config.yaml
normalize_top_k: false
init_std_router: 0.0173
lr_router: 0.00164
vocab_size: 38102
beta1: 0.95
batch_tokens: 262144
Below are experts of layer 3 (counted from 0) of a mixture-of-experts language model. Rows are named router (the router's row for the expert), down (a neuron's output weights, with its number) and show model dimensions 192-239. Each number is 128 + 32 x the weight over its row's rms, rounded and kept within 0 to 255.
After each expert's rows: "comes before" lists some tokens at least twice as common just after its tokens as in all text. This comes from a sample of Wikipedia text that the model never trained on. Tokens count by the router's weight.

# expert 25
router [124  51 175 135 130 127 192 139 168 174 109 173 160  90 116 170 165 109 102 123  81 157 121 134  92 139 165  97 158 140 142 150  97 164 132 202 165 100 130 108  75 164 147 114 125 110  98 157]
down0 [ 43 178 100 120 217  89 176 108 124 135  66 143 151 150 144 119 148  97 138  89 113 143 203 185 111 140 126 150 104 148 139 150 110  96 147  91 117  86 119  83  92 142 132  87 140  91 109 137]
down1 [125  78 171 114 131 137 114 103 124 188 101 217 124 150 139 171  96 139 146 100 198 111 126 125 123 110 182  96 155 157 109 122  81 176 112 166 140 117 182 145 152 137 141 172 139 159  88  83]
down2 [131  86 116 204  88 143 134 141 124 121 131 170 122 152 211  82 128 170 151  69 110 146 143 128 144  94 113 128 112  54 100 110  87 178  77 113 115  91  86 161  97  89 134 154 154 110 160 159]
down3 [169 140 118 127 113 108 119 120 134  90 171  92 117 111 114  88 119 169  84 126 179 169 142 155 127 114 151  88 166 129  90 184 144 114 165 130 139 149 105  85 129 139 181  85  86 126 127 184]
down4 [ 70 116  93 160 179 169 158 139 132 127 140 129 115 134 179 143 112 108 113  78  86 180 147  87  98 153  49 108  95  90 145 122 124 148 117 127 114 167 118 114 109 173 126 152 140 126  60 131]
down5 [153 164 130 124 162 127 177 117 163 118 181 172 105 116  99 167 114 110 169 141 111 146  88  84 119 101 164 120 115 127 149 155  77  79 103  68 123 116 125 126 125 135 108  89 131 100 133 144]
down6 [157 129 161 123 106 134 145 110 124 106 132 153 138 111 109  92 100 146 113  88 157 100 178 110 109  90 118  90 123 126 190 185 142 123 136 153 141 139 131 139  98 128 134 172 137 146 149 118]
down7 [138 135 134 124 132  96 128 155 105 144 161 133 112  60  81 141 168 182 181 125 115 127 138  57  81 110 146 177 255 122 164 159 175 136 123  95  98 183  98  49 193 193 140 175 140 146 108  95]
down8 [141 126 149 149 170 136 142 181 138 145 109 119 151 119 160  93 123 103 169 130  91 127  90 126 125 116  95 120  19 142 133  63 154 100 145 135  84 149 103  67 137 101 133 114  92  47  99 213]
down9 [159 145 113 120 159 130 108  76 174 181 154 133  91 161 124 117 161 113 142 147 119 173 138 137 112  84 121 116  98 151 126  91 116 155 167 122 137 137 106  76 109 121 140 131 137  50 131 134]
down10 [ 59 149 142 133  98  57  86 116 131  99 109  93 148 107 124 154 112 141 119 126  68 151 153  80 115 158 112 113 255 149  65 148 191 144 147 120 112 123 134 128 106 128 130 148  88 195 103 114]
down11 [203 124  97 131 129  99  94 122  89 161 146 151 157 133 105 115 120 155  40 156 111 133  77 114 140 140 119 168 163 170 141 147 113 110  41 120 123 173 138 101 139 117 144  98 121  89  85 139]
down12 [129 146 108 103 105 103  88 131 150 150 128 122 154 145 164 156 111 163 104 124 232 131 128 131 140 101 102  99  82 158 112 139 151 143 143 132  91 104 145 149 199 101  86 128 137 135   0 155]
down13 [101 120 184 117 120 132 158 140 118 151 114 113 146 158 159 137 102 138 112 134 179 103 138 104  75 120 177 121 215 156 156 129 162 144 170 102 152 125 122  73 173 114 122 120 177 172  83 109]
down14 [123 180 114  49 145 137 127 115 143 127 160 152 174 115 149 110 169  75  40 167 118 130 148 203 157 109 178 127 178  75 156 131 110  99 146 132  78 179 111  90 142 108 151 128 153 112 124 158]
down15 [195 128 114  88 125  97 159 121 139 155 152 102 137 132 165 103 149 140 163  98 110 171 168 135 103 114 138 160 152 140  52  69 153 112 107 112 159 160 129 119  79 117 133 178 137 163  93 115]
down16 [106 133 157 127  95 151 173 133 124 126  85 166 121  76 131 152 167 123 169 169 102 123 160  68 122 174 108 101  45 127 136 129  69 100  94  84  79 138 127  81 123  88 106 201  90  84 194 117]
down17 [ 61 158 231  76 144 145 149 132 142  77 116  84 131 102  85 113 142 138  76 104 123  97 108 164 128 126  65  57 192 105 117 179 123  91 121 134  61 133 140 101  91 122 125 121  93 162 125  55]
down18 [146 132 128 106 151 116  97 103 153 110 122 114 148 155 113 134 141 129  99 125 114 172 142 153 130 106 110 166 182 143 141  61 187 112 133 152 109 180 101 143  99 176 162 136 116 122 131  89]
down19 [ 50 106 159 119 124 110 100 110 125 142 162 119 122 156 112 142  93 159 110 114  92 118  84 207 114 139 123  98  95 117 131 109  76 128  72 121  91  82 153 124  79 125  97 203  81 117  22  97]
down20 [ 60 127  65 107 160 138 133 176 110 209 136 127  87  87 132  79  81 182  69 148 117  80 153 173 143 154  99 133  94 141 204 125 126 150  67 133 135 119 125 104 128 112 111 167  80 123 135  95]
down21 [107 101 116 121  84 109 152 217  98 145 128 109 119 127  78 123  93 117 169 176 111 134 153 103 109 146  84  99 149 151 170 121 111  97 145 147 116 134 142 107 164  65 125 114 162 103  93 138]
comes before: "| ", "|", "m ", "km", "m", "years "

# expert 30
router [120 125  97 154 119  86 173 151 158 130 133 169 151  60 121 107 181  81 134 115  91  95 108 115  85  68 152 179 102 126 128  96  90 126 145 152 116 134 128 126 142 126  19 143 118 132 139  74]
down0 [121 113 101 139  96 171  91 149 120 116  82 150 104 146 136 138  92 103 110  81 110 128 151 158 143  68 178 169 126 113  96 136 126 173 112 160 159 162  84 194  98 133 116 125  74 155 156 122]
down1 [149 158 131 142 163 111 105 149 121  78 116  90 169 139  88 157 161 106  92 119 194 179 146 151  90 139 130 166 135 149  87  88 111 137  99  70 145 133 134 129 110  68 167 119 111  60 108 106]
down2 [ 62 106 129  99 137 145 139 102 227 122  99 158 184 103 131 125 102  95  81 187  95 187 154 189  69 143 128  55 123 108 163  53 133 142  92 109  87  89  87 126 142 164 196 115  93  96 111 104]
down3 [ 91 100 162 110  70 113 134 129 157  59  98  95 147  93 171 118 149 113 124 149 191  82 153 178 108 171  43 115 168 146  67 154 146 123 127 124 101 164 159 142 187 119 216 126  70  98  53 101]
down4 [110 131 127 123  80 167 141 145  75 131 120 101 137 120 172 102 203 181 105 163 102 149 143 156 105 148 187 173 143 136  74 148 156 138  98  64  84 157  75  97 101 191 185 114 166 143  82 100]
down5 [136 125 112 194 128 130 161 165 120 134 138 153 164 130 149 121 123 138 129 138 152 122 135 173 117 179 128  89  85  86 150 104  61 141 165 153 144 141 168 136 168 145 105  58  96 100  98  61]
down6 [135 188 147 106 117  87 112 112 107 144 127  98 175 107 117 128 138 143 118 103 107  73 132 125 139 138 135 124 159 117 147 128 129 109 135 125 168 166 130  49 117 152 130 165  33 166 173 115]
down7 [143 119 112  85 151 155 158 128  86  84 103  81  94 137  46 141 187 143 122 131 114 146 111 146 107 197 132 126  56 129 122 202 106 157  80 164 129 127 182 178 190 120 156  97 124  98 129  75]
down8 [174 119 150 159 163 117 108 140 137 140 109  96  69 102 132 102  76 141  89 175 109  65 141  90 177 146 130 180  62 108 130  92 125 148 151 151 117 108 117 121 142 128 120 120 141 146  45  79]
down9 [115 117  50 116  88 181  97 108 142 127 113  94 120 141  86 139 174 177 130 121  71 141  82 118 118 161 151 145  56 115 125 165 146  81 108  80 151 180 136 165 108  89 199 169 136 166 111 113]
down10 [132 127 112 146  79 137 180 149 123 117 145  70  95 143 114 113 119 122 113 114 193 116 118 120 115 154  93 108 153 108  95 150  62 153 136 139 149 146 113 168 155 148  51  94 160 176 100 135]
down11 [164 170 114 170 155 114 214 194  80 123 103 144 126 104 115 151 140 127 147 143 133 138 114 152 153  89 137  96 112 101 161  70 130 199 131  97  81 211 127 130 135 193 123  89 125 155 132 103]
down12 [146 143 128 122 131 177  72 110  89 155  99 113 132 172 111  88 114 132 214  68 122 133 120  92 124 113 134  60 153 145 141  90 153 131 165 118 131 169 132  73 171 160 126 165 162 103 134 137]
down13 [117 149  99 173 150  84  50 126 130 166 113 138 137 119 116 201 145 124 116 176 105  60  96  98 153 183 111 140 131 164 148 153 166 111 136 104 157 109  97 154 140 110 127  99  79 137 147  94]
down14 [123  89  91 155 190 150 121 195 155 152 150 182 112  99 127  96 100 159  91 128 142 176 115 152 139 154 137 185 130 117 150 188 183 162  96 124 142 102 122 136 149 188 123  84 117 140 143 137]
down15 [145 143 127 103 141 128 119 138 189 142 205 156 138 158 156 148  75 147  64  67 176  94 109 126 108 120 121 168 135 130 152 153 127 121 145 117 139 151  84  95 136 112  58 209 167 169 121  99]
down16 [143 146 109 115  69 154 125 181 158 170 177 104 120 139 146 143 101  91  99 103  92 147 106 153 164 105 144 129 126 174 170 125 187 109 171 100 110  97  94 123 149 123 110 109  97 130 172 153]
down17 [ 45 133  72 123 126 110 134  91 159 167 110  71 175 163 100 131 156 123 142 173 126 168 137 147 164 160 193 225 131 180 130 127 101 138  55 127 107 125 102 130 166 117 145 151  89 148 133 132]
down18 [111 128 137 118 209 175 129 104 166 158 125  28 103 106 119  90 185 135 186 115 123 154  97 159 141 125 122 156 140 143 130 152 170 144 100 104 150 129 143 115 119  55 150 108 138 147 123 140]
down19 [137 122 105  88 105 133 127 123 144  87  77 120 119 202 141 115 131 131 149 119  72  93 107 145 124 119 131 151 116 139 159 191  72 110 175 107  96 137 129 108 125 157 131 148 108 180 154 167]
down20 [105 108  82 118 103 129 133 180 138 150 106 125 157  98  92 107  86 109 120  68 108  60 140 145 121 163 107 130 127 169  96  80 120 104 107 145  96 130  49 133 176 109 125 125 107 142 112 167]
down21 [145 128 120 111 109 152 114  95 138 180 162 123 114 155 154 153 118 144  77  94  75  86 107 100 176 190 127  64 136  79 147 148 100 173 148  98 132 147  79 126  99  98  64 146 121 121 178 114]
comes before: "to ", "that ", "the ", "201", "202", "from "

# expert 1
router [139  80 184 133 132  83  97 141 205 172 100 123 123 161 180 162 173 102  91 134 139 134 162 130  93 137 116 142 169 119 162 155 129 134 121 131 146  46 108 110 114 157 106  95 121 100 176 153]
down0 [ 93  98  77 163 143  99 113  61 144 171 155 163 175 161 103 106 103 120 153 221  97 144 143 150  84 141 138 111 130 119 113 140 121 179  99 140 131 126 145 139  97 128 127 152 117 166 114 102]
down1 [152 138 164 136  87  84  90  97 115 133  99 132 138 180 143 141 113 131  96 115 178  56 117 166 109 151 102  93 131  84 148 160 112 169 159 143 111 129 116 103 140 184 158 149 132 164 154 118]
down2 [102  80 114 145 148 159 136 132 106 133 136  84 162 161  97 197  92 179  73 146 179  54 117  57 157 173 119 112 134  97 127 120 137  73  87 165 119  95  73 138 125  80 159 206 200 151  44 148]
down3 [ 47 124 122  94 125 127 113 122 126 197 156  89 137 147 174 117 138 136 126 145 200 153 179 149  89  85  87 136 130 118  97 120 100 151 184 120 135 121 124 135 154 102 125 113 153 114  80 106]
down4 [ 96 147  95 142 123 127 127  79  99 127  63 133 127 136 126  95 124  95  70 112 113 122 133 204 142 110 118 161 104 149 172 151 141  95 128 169 146 156 136 119 136 160 133  90 133 119 139 113]
down5 [116 120 102  45 151  82 112 117 147 151 124 153 139 101 134 153 150 122 127 164 161 154 131  89 111 106 133 193 152  90 108 153 104 147 160 132 193 116 159 137 132 129 147 204 124 121 125 191]
down6 [128 117 176 143 133 125  75 126  95 150 134 170  96 101 141  98 165 177 162 108 145 111  82 124 137 119  94 152  37  92 124 111 111 147 120 156 107  85 110 150  95 179 176 141 168 132 192 159]
down7 [186 104  84 133 127 113 105 169 116 106 134 152 134 135 185 156 139 106 115 162 134 212 131  59 120  61 131 193 119 116 144 168  80 139 128 148 170 174 128 127  94 162  56 160 100 134 152 144]
down8 [ 88 156 149 116 197 126 117 131 138  83 171 161  74  97 133 115 164 152 119 134 102 145 116  73  92 147 115 143 113 170 130 156 142 164 136 177 138 125 141  93 156 131 127 106 137  70 143  93]
down9 [103 181 109  90  67 113 117 132  95 190 118 153 157 144 236 142 135 172 133 119 132 100 133  98 130 130 169 148 152  93 109  85 119 154  74 138 111 135 129  96 118  99 149 112 219 133 131 138]
down10 [108 128 127 134 103 127 127 102 102 157 123  90  93 137 123 130 128 135  92 114 111 115 140  87 141 135  86  89 161 153 118 127 128 168  76 139  97 182 130 125 132 114 116 118 114 114 180  94]
down11 [ 99 108 155  99 121 110 121  64 177 139 149 172 121 109 121 118 164 152 112 114 173  91 143 129 132 110 107 169  69 100 120  96 141 137 122 149 202 184 121 137 135 114  77 223 155 112 129 124]
down12 [149 162 116 147 140 141 126 112 145 108 114 208 105 105 143  86 160 168 149 112 148 109  92 162 103 117 177 126 102  99 144 166 103  93  93 167 185 114 125 150 137 128  75 106 119 101 114 113]
down13 [ 61  82  92 106 158 136 151 148 105  99 180 209 167 116 109  99 151 181  64 127 129 114 130 151 110  95 164 139  80 110 146  99 124 131 146 149 128 126 156 209 151 120 106 142  64  77  91  80]
down14 [126  99 143 135 118 171 153 161 221 105 197 132  87 145 242 128 127 143 142 150 124 125 202 109 117 156 116 101 125 129 141 150 118 143 110 128 118 116 129 127 110 138 104 147 166 111 157 150]
down15 [158 116 165 121 135 125 155  69 150 159  98 112  94  66 138  73 104 142 105 184 136 144 134 154 108  87 168 166 144 111 103 169  88 125  52 131 187 104 149 152 115 115 134 174  85 114 135 158]
down16 [112 152 179 128 122 105 100 113 136 154  93 189 150 162 153 119 141  69 102  78 136 127  35 101 124 139 159 159 130 147 146 175  84  89 161  85 146 125 122 113  77 109  95  84 117 126 112 133]
down17 [ 59  96 123 100 107 136  76 121 108 125 149 114 128  68  72 163 219 142 101 119 146 129  85  94 147 161 139 142  77 108 106  97 117 121 173 138 136 127 112  73 148  90  96 121 129 101 100 205]
down18 [ 78  75 196 105  56  42 128  93 146 160 164  98 120 164 138 181 132 142 155 130  84  64 124 128 102 126 148  82 168 139  84 128 102 159 138 131 179 135 135 118  72 126 130  80  78  95 146 110]
down19 [ 92 175 114 120 116 134 131 131 144  50 121 122 136 141  86  96 122 132 161 165 102  63 163  81  97  89 136 200  22 185 151 114 112 158 115 105 156 138 156 157 159 136 134 133 104 140 104  94]
down20 [ 58 120 124  92 128 101  83 111 140 114 107  79  75 171 137 109 116 110 159 152 180 102 176 112 111 106 193 114 126 154 140 169 119 135 188 120 152 128 128 110 149 128  97 130 117 126 186  99]
down21 [ 52 113  96 126 137 153 102 117 117 122 142 168 146 113 169 108 126 143 115 147 144  64 125 134 116 115 161 117 200 119 143 131 113 104 101 176 126 127 135 117 182  95 174 132 144 155 163  94]
comes before: "| ", "|", "(", "– ", "–", "ft "

# expert 34
router [149 149  59 141 220  96 154  91 105 152 135 133 184 174 142 103 100 178  99 123 137 141 132 180 115 174 135 101 119 131  82 162 216 119 124 121 136 188 127 117 116 164 122 154 116 135 110 135]
down0 [139 167 128 198 154 119 133 138 197 188 128 182 112 163 103 187 115 108 153 152 143 119 234 108 199 135 153  90 147  82 100 154  99  81 175 112  94 100 130 142 116 142 255 116 143 144 172 205]
down1 [ 95 103 145 118  85 114 128  79 123 147 110 164  93 161  85 114 112 161  91 158 105  77 216   0  63 145 141 127  96  95  69  88 101  76 109 182 187  77 103 121 126 192 138 112 144  66  36 135]
down2 [140 117 160 116 104 124 119 158 152 136 119 190  54 116  74 108 116  97  86 103 166 150 141  64 100 135 117 160 113 135  93 119  80 123 174 147 190 142 121 123  83 138 126 155 135 123 159 127]
down3 [148 184 114 129 132 110 129 119 116 118 141 107 157 116 118  89 111 147 141 146 119 170  79  92 124 148  91 147 123 132 108 120 130 146 125 115 171 136 152  81 109  71 127 192  89 112 109 140]
down4 [148 170 154 143  69 140  94  79 200 170 120 141 120 101 101  83 118 143 173 145 158 143 139 165 115 162 181  64 134  54 164 170 122 112 147 146  90 122  66 132  90 148 140 162 115 141 107 144]
down5 [116 153 166 113  91 113 100  80 142 123 111  82  87 100  98  76 115 135 167 102 129  94 178 135 144 107  60 114 116  87 181  64 132 124 147 172 152 146 152 160 111 103 146 167 157 123 119 186]
down6 [144 189 129 126 154 167  92 148 137 113 104 187 138 186 127 188 148 171 120 106  98 108 131 151 211 147 134 117 158  86 104 147  73 112 118 124 123 161 128 127 119 142 134 149 143 152 128  94]
down7 [144 130  87 103 162 168 112 157 110 105 203 134 107 101  91 155  93 121 152 101  87 215 117 115 103 100 116 115 142 129 138 138 145  91 110 149 173 139 119 124 119 125 110 102 102 125 132 137]
down8 [146 167 221  61 109 126 124 118 109 142  95 184 163 120 116 143 160 156 123  92 167 114 144 111 119 175 135  84 135 157 169  92  75 153 124 106  71 118 111 144  97 119 128 156 129 133 163 177]
down9 [103  92 144 163 149 139  73  92 144  90  97 134 165 113 107 122 112 135  75 129 130 139 112 131 139 172 174 155 173 135 181  99 137  65  51 120 138 111  97 112 124 157 190 141 139 131 115 106]
down10 [174 117 120 191 109 164  89 114 173 171  92 112 111 147 102 109 116 157  97 130 136 128 139 153  73 136  82 136 143 107 152  82 110  68 160 106 112  70 104 139 148 191 142  97 198  93 123 170]
down11 [146 162 120 105 139 120 121 107 106 128 173 112 107 116  99  83 142 116  93 125 132 170 169  96 114 162 141 179  94 172 131 131 120 151 147 193  66 173 140  97 154 103 112 151 120 138 147  80]
down12 [150 137  59 106 137 139 124  95 100 127  90 112  83 145 210 196 143 112  72 131 152 151 104 129 107 128 106 124 151 110 112 144 112 139 116 139 142 137 171  47 121 122 150 143 135 101 151 114]
down13 [147 101 128  96  97 117  79  24 103 121 121 186 160 117 108 174 152 103 113  85 123 209 120 167 165 146 160  80  82  97 151 129 117 111 177 117 158 103 166 129 148 129 131 122 184 123 150 109]
down14 [116 235 162  94 173 148 133  84 153 138 157 117 115 134 115 145  74 116 134  99 130  71 179 161 111 127 104 171 116  76 136 127 130  86 142  57 187 108  73 109 160 164 156 157 120 136 100 148]
down15 [194 132 122 191 178 121 170 107 163  84  85 202 135 165 107 136  85  79 138 162 155 146 108 111 122 140 142  88  76 122 158 137 133  99  97 142 135 115 155 135 150 184 118  86 109 141 130 122]
down16 [150 110  99 115 133 121 134  82 160 118 149 127 145 136 146 112 126 139 174 128 153  40 204 142 144 124  57 112 127  81  92 146 104 105  78 103 123 164 128 112 165  96 194 174 124 175 140  77]
down17 [153  68 169 165 117  85 177 199 151  53 173 118 130 156  77  94 114 150 107 144 123 120 124 144  97 152  93  46 167 107 125 112  57 127 108 101 134  88 115  98 158 128 110 173 135 122 164 129]
down18 [117 126 105 125 156 121 114 196 123 145  63 129 153 104 188 170 143 144 148 184  82  99 139 119 135 105 120 160  87 146  93  96  60 108 165  86 175 118 138 101 107  93 134  58 102 140  77 152]
down19 [113 126  91 132 125 119 132 153 187 136 145  88 114 100  59 110 132 160 119 180 140 215 129 111 118 115 175 128  52 174 121 174 203 119  84  82 176 139 158 101 130 109 142 106 152 130 153 141]
down20 [185 150  86 112 132 106  94 102 138 172 125 158 146 169 140 162 188 102 124  79  82 141 164 107 168 114 157 142 113 135 126 165 174 125 146 129  89  81 136  89  88  94 179 174 159 118 124 136]
down21 [100 125 109 157 101  63 114 110 118 116 143  94 136 132 159  89 141  92  92 153  99  94 122  79 115 149 111 145 160  94 176 161 200 111 143 147  69 157 110 114 155 169 110 118 137 116  77 125]
comes before: ") ", "-", "C ", ".", ". ", ")"

# expert 28
router [134  86  77 118  93 127 142 168 122 124 118 164 130 169 101 120 134  95 100  92 121 110 109  98 113  92 137 125 120 115 136  99 128 142 160 164  76 158 112 131 132  97 133 177 161  77 116  94]
down0 [104 103 111  70 122  54 128 139  98 140 101 132 131  96 147  82 109  96 157 113  88  86 154 129 105 152 110 104 157 182 132  81 174 112 162 194 135  43 110 103 182  82 145 109 117  84 132 107]
down1 [131 143 129 138  91  76 117 135 111 163  85 155 130 151 146 106 172 159 186  99  61 187 104 131 100 108  99 143 101 177 154 160 146 135 160 102 129 130  97 112 131 122 130  66  99 143 194 124]
down2 [ 18 153 215 104 136 101  68  88 118 150  89 128 118 146 162 113 130 102  60 143 103 134 167 100 125 165 121  98 123 163 159 191 157  74 153 132 144 148  91  52 105 143 162 103 132 107 141 178]
down3 [ 91 180 124  74 154 146 168 123 121 176 102 162  88 134  38 124 143 153 152 149  63 128 152 130 107 163 124 145 142 116 125 100 119  87 110 120 136 132 115 201 106  83 152 163 104 190 129  91]
down4 [144 131 150 154 105 140 166 113 133 174  98 127 153 131 154 163 139 121  76 121  52  87  82 122 108 114 131 148  82 107 104 137 103 160 125 114  85 180  71 107 156 158 119 174  85 198 107  69]
down5 [107 136 141 100 132 153 147 122 122  95 105 104 128 113 112 181 142 162 144 141 122 137 146 120 108 156 172 144 126  78 126 144 164 129  94 141 108 181 104 122 140 146 157 139 108 103 131  98]
down6 [131 136 170 102 139 116 130  85 131 155 159 136 187  70 113  76 147 124 144 152 100 171 144 135 117 154 151 186 129 133  93 168 180  63 197  86 139 176 125 116  73  84  89 134 106 145 128  79]
down7 [114 114 119  89 182 158 147  77 158 120 180 145 136 153 145 115 162 126 149  78  72  80 174 173 121 144  77  95 135 141  98 149  81 103  80 161 120 189 147 134  93 122 160 175  99  74 146 146]
down8 [ 88 177 179  81 159 178  99  70  85 183 116 125 143 107 121 109 141 136  28 156 140 120 162 159 132 165  97 100 153 118 118 163 147 147 112 129 148 165 121 127  81 130 144 119 113 111 166 150]
down9 [218 101 116 123  86  83 117  88 153 134 155  75 103 149  53 117 111  61 167 103 138 103 118 120 116  91 162 102  95 110 166 152 121 105 155 136  69 126  82 138 162 151 121 172 172 125 189  82]
down10 [149 161 113 110 129  93  65 149 126 108 163 129 111  85 119 142 134 145  96 144 124 152 112 127 128  91 140 126 152 105 128 124 167 133 145 100 108 141 135 122 100  86  85 160 145 127  55  92]
down11 [152  68 166 110 197 111 116 128 166 122 119  96 116 114 138 122 110 132 104 119  34 139 157  99 202 135 118 126 204 126 189 112 131 199 183 152 181 163 129 139 149 180 103 125 158 128 147  97]
down12 [126 112 121  99 160 125 165 148 194 104  85 134 155 133 138 185 117 110  72 190 117 136  85 117 104 118 108  78  82 117 126 128 200 136 146 110 105 114 101 111 160 127 122 127  74 134  84  47]
down13 [101 148  87 164  77  89 143 136 172 141 146 142  89 193  80 142 123 124 127 120  92 118 168  96 142 175 144 116 116 133 132 182 216  82 167 129 180  66  81 112 119 158  82 168 145 111  98 125]
down14 [157  99  62 156 144 124 123 137 119 140 158 164 184 110 155 120 144 129  81 113 135 107 151 135 171  98 147 109  87 137 134 114 150 132 141 145  63  98 111 128 163 101 155 145 149  91 120 150]
down15 [ 84  80 149 178 188 139 136 105 136 146 144 144 108 101 174 149 108 154 179 132 110 143 149 101 147 169 182 132 119 116 168 150 140 106 166 146 166  98 146  92 122 180 100 141 185 158 192 167]
down16 [153 102 117 155  87 156 115 141 147 106 147  64 102 112  77  81 150 205 120  75 149  92  86 120 145 165 187 186 107 123  90 132 123 140 124 139  74 139 121 166 137 137 118 173  93 212 150  73]
down17 [128 128 157 105 106 162 166 116 128 127 188 115  90 179 172 107 118 132 115 108 128 210 154 132 209 155 139 163 159 105 114 144 136  93 200 134  56 210 106  65 126 122  88 137  76 141 111 164]
down18 [ 91 135 145 106 135 154 166 171 123 124 158 113 103  88 113 130 137 110 148 152  90 168 123 148 163 137 144 175  66  92 129 116 148 161 159 108 104 106  74 155 154 160  94 173 166  71 134 122]
down19 [ 81 181 154 139 101 114 102 142 146 170  91 145  57 116 151 134 124 170  92 122 120 173 133 139 146 121  68  87 129 155 140 147 158 111 176 140 123 143 158 136 188 170 160 109  91 166 128 125]
down20 [103 147 143 150 158 100 116 123 129 218 135 140 135 158 123 126 169 142 131 119 112 128  98 127 139 190 156  85 175 136 119 125 180 135  98  64 120 162 149  83 164 164 147 157 125 111 173 121]
down21 [144 126  65 115 157 124 137  87 177 142 127 142 162  85 146 144  88 137 137  90  94  83 126 102 140 100 135 165 130 107 143 127 159 148 128  89 125 113  61 126 153 139 183 102 167 119  89  78]
comes before: "by ", "in ", "the ", "as ", "a ", "on "

# expert 22
router [ 87 143 152  83  69 173 136 139 177 124  94 136 142 153 159 123 147 132 140 128 153 156 161  65  94 128 169 127 129 134  67 118 103 164 171 134 124  59 102 115 138 101 140 108 126 150 171 182]
down0 [126 115 100 151 100 135  85  81 133 149 124 172 106 127 149 140 119 102 138 154  79 133 141 132 169 153 133 107 119 121 123 156 181 173 108  97 157 174 112  56 102  81 129 151 108  54  76 168]
down1 [102  94 176 137 133 125 114 100 156 149 167 143  92 171 107 119 123 157 133 108 176  82 126 161 158 163  84 159  80 103 140 129 130  89 131 165 185  99  68 175 159 137 158 109  99  73 176 162]
down2 [191 123 181 124 117 106 129  69 135 167 112 112  87 166 115  98 164 118 109 119  54 102  94  99 107 119 168  80 155 132  54 120 116 114 116  84 109 118 146 110 164 180 146 204 132 137 141 141]
down3 [138  89 146 159 181 120 158 139 159 114 140 126 142 162 109 104 134 115  77 104 103 116 154 134 118 138  53 135 102  91 109 153 174  98  98 178 139 146 112 189 127 175 182 165 112 114  89 186]
down4 [157 150  92  86 145 113 185 112 125 125 105 129 144 143 197 170 101 128  90 181 106 141 196 140  80 146 153 191 114 154 134 161 141 162  91 137 137 116 181 150  80 182 146 208 179 119  90  75]
down5 [114 126 124 100 128 174 143 124 199 121 139 188 123 107 165 142 135 125 135  77 199 130  85 138 181 108 105 115 142 149 160 135 145 100 148 173 157 121 149 178 141 121 121 187 166 112 148 135]
down6 [124 109 150 179 102 140 131  49 156 142 193 140 146 115 131 135 136 134  85 153 142 145 162 102 106  85 175 105 168  74 102 147 115 176 126 160 130  97 140 106 156 145 114  90 134 141 118 117]
down7 [148 150 121  99  92 171 114 141 106 135 145 112 127 174 126 101 145 124 130 135  53 143 168 122  95 117  93 144 109 109 137 115 129 149 104 130 138  83 131 104 125 152 153 108 116 159 163 124]
down8 [ 62 106 113 117 138 102 141 153 132 126 157 160 209 130 150 131 163 109 105 120  92 120  72 172  75  98 154 129 145  91 152 149 112 201 114 170 142 126 131 100 109 106 155 185 107 111 166  98]
down9 [ 60 126 125 110  71 136  74 133 108 146 134 161 135  97 150 172 139 130 125 119 124  73 132 148 197 110 115 106 184  78 110 111 107  79  69 162 171 156 171  96 132 127 128  77 114  97 135 125]
down10 [130 142 123 139 115 154 111  88 116 151 158 103 173 144 104  89 149 133 108 133 146 109 117 100 139 138  89  63 150 149 125  98 132 124 105 146  99 111 155 124 156  99  75  88 118 186  51  43]
down11 [101 152 111 123 116  94 104 106 148 122 137  96 114 138 139 168 143 151 153  71 163  99 152 136 171  92 100 113 178 161 137 147  93 158 135 164 161  98  89 167 143 114  88 150 127 104 162 128]
down12 [100 110 126  80 124 111 134 112  91 120  97 106 140 158 188  83 171 136  85 107 167 110 128 118 137 126 119 107  64 125 170  78 144 153 144 144 110  59 119 146 101 160  84 119 159 126 148 110]
down13 [110 100  76 165 141  77 116 123 138 212  93 115  60 122 165 113 101 103 145 107 159 137 112 111 173  93 120 146 136  98 115 102 132 162 104 171 131  59 118 147  72 168 163 130 129 101 147 134]
down14 [134 124 187  90 104  61 154 121  98 120  97 111 143 164 129 103 143 136 131 115 129 103 102 162 157 112 112 128 151 134  89 161  93 129 172  82 202  57 127 131  53 133  97 111 191  96  88 138]
down15 [187 122 163  76  81 132 115 190 136  92 115 119  92  83  65 192 179  98 228 103 111 122  37 116 103 130 124 171 125 118  86  80 126 195 112 162 169 163 190 189 138 118 120  79  65 144 169 133]
down16 [ 91 171 175 103 136  86  96 128 146 218  98 111  81 136 148 108  89  87 125 121 151 137 142 147 151 128 134 139 130  96 123 111 100  98 117 122 133 130 150 109 139 188 132 155 118 127 128 179]
down17 [124  69 144 175 100 162 140 161 164 116 107 117 146  67 206 121 106 170 102  91 119 194 148  85 132 161  50 150 166 122 119 101  80 100 146 128 110 140 128 130 110 173 146  90 195 200 141 132]
down18 [140 152 124  99  83 145 117 127 113 154 103 112 155 150 196 153 101  89 125 117 148 126 156 107  93 195 110  92 152 161 115 122 151 117 137 152 157 148 127  78 163 142 171 138 140 130 142 142]
down19 [122 126 147 118 147 155 150 185 115 147 149  97 188 201 182 158 121 194  99 114 146 115  83  51 105 129 100 132 124 131 159 152  35 113 118 103 122 113 166 178  96 133 132 132  83  81 169 141]
down20 [126 147 151 132  71 153 100 120 118 102  61 107 133 178  95 122 253 164 159 169 150 203 152 138 135 122 139 157 133 128 146 117 102 134 170 176 143 151 141 122 149 133 119 121 109  78 221 115]
down21 [124  32 113 132 151 135 194 130 155 166 105 157 125 138 177 164 102 128 116 154 101 111 142 147 174  92  92  93  60 105  85 112 126 131  93 137 122 160  76 105  68 104 113 157 136 117 122 129]
comes before: "| ", "(", "of ", "and ", "in ", "|"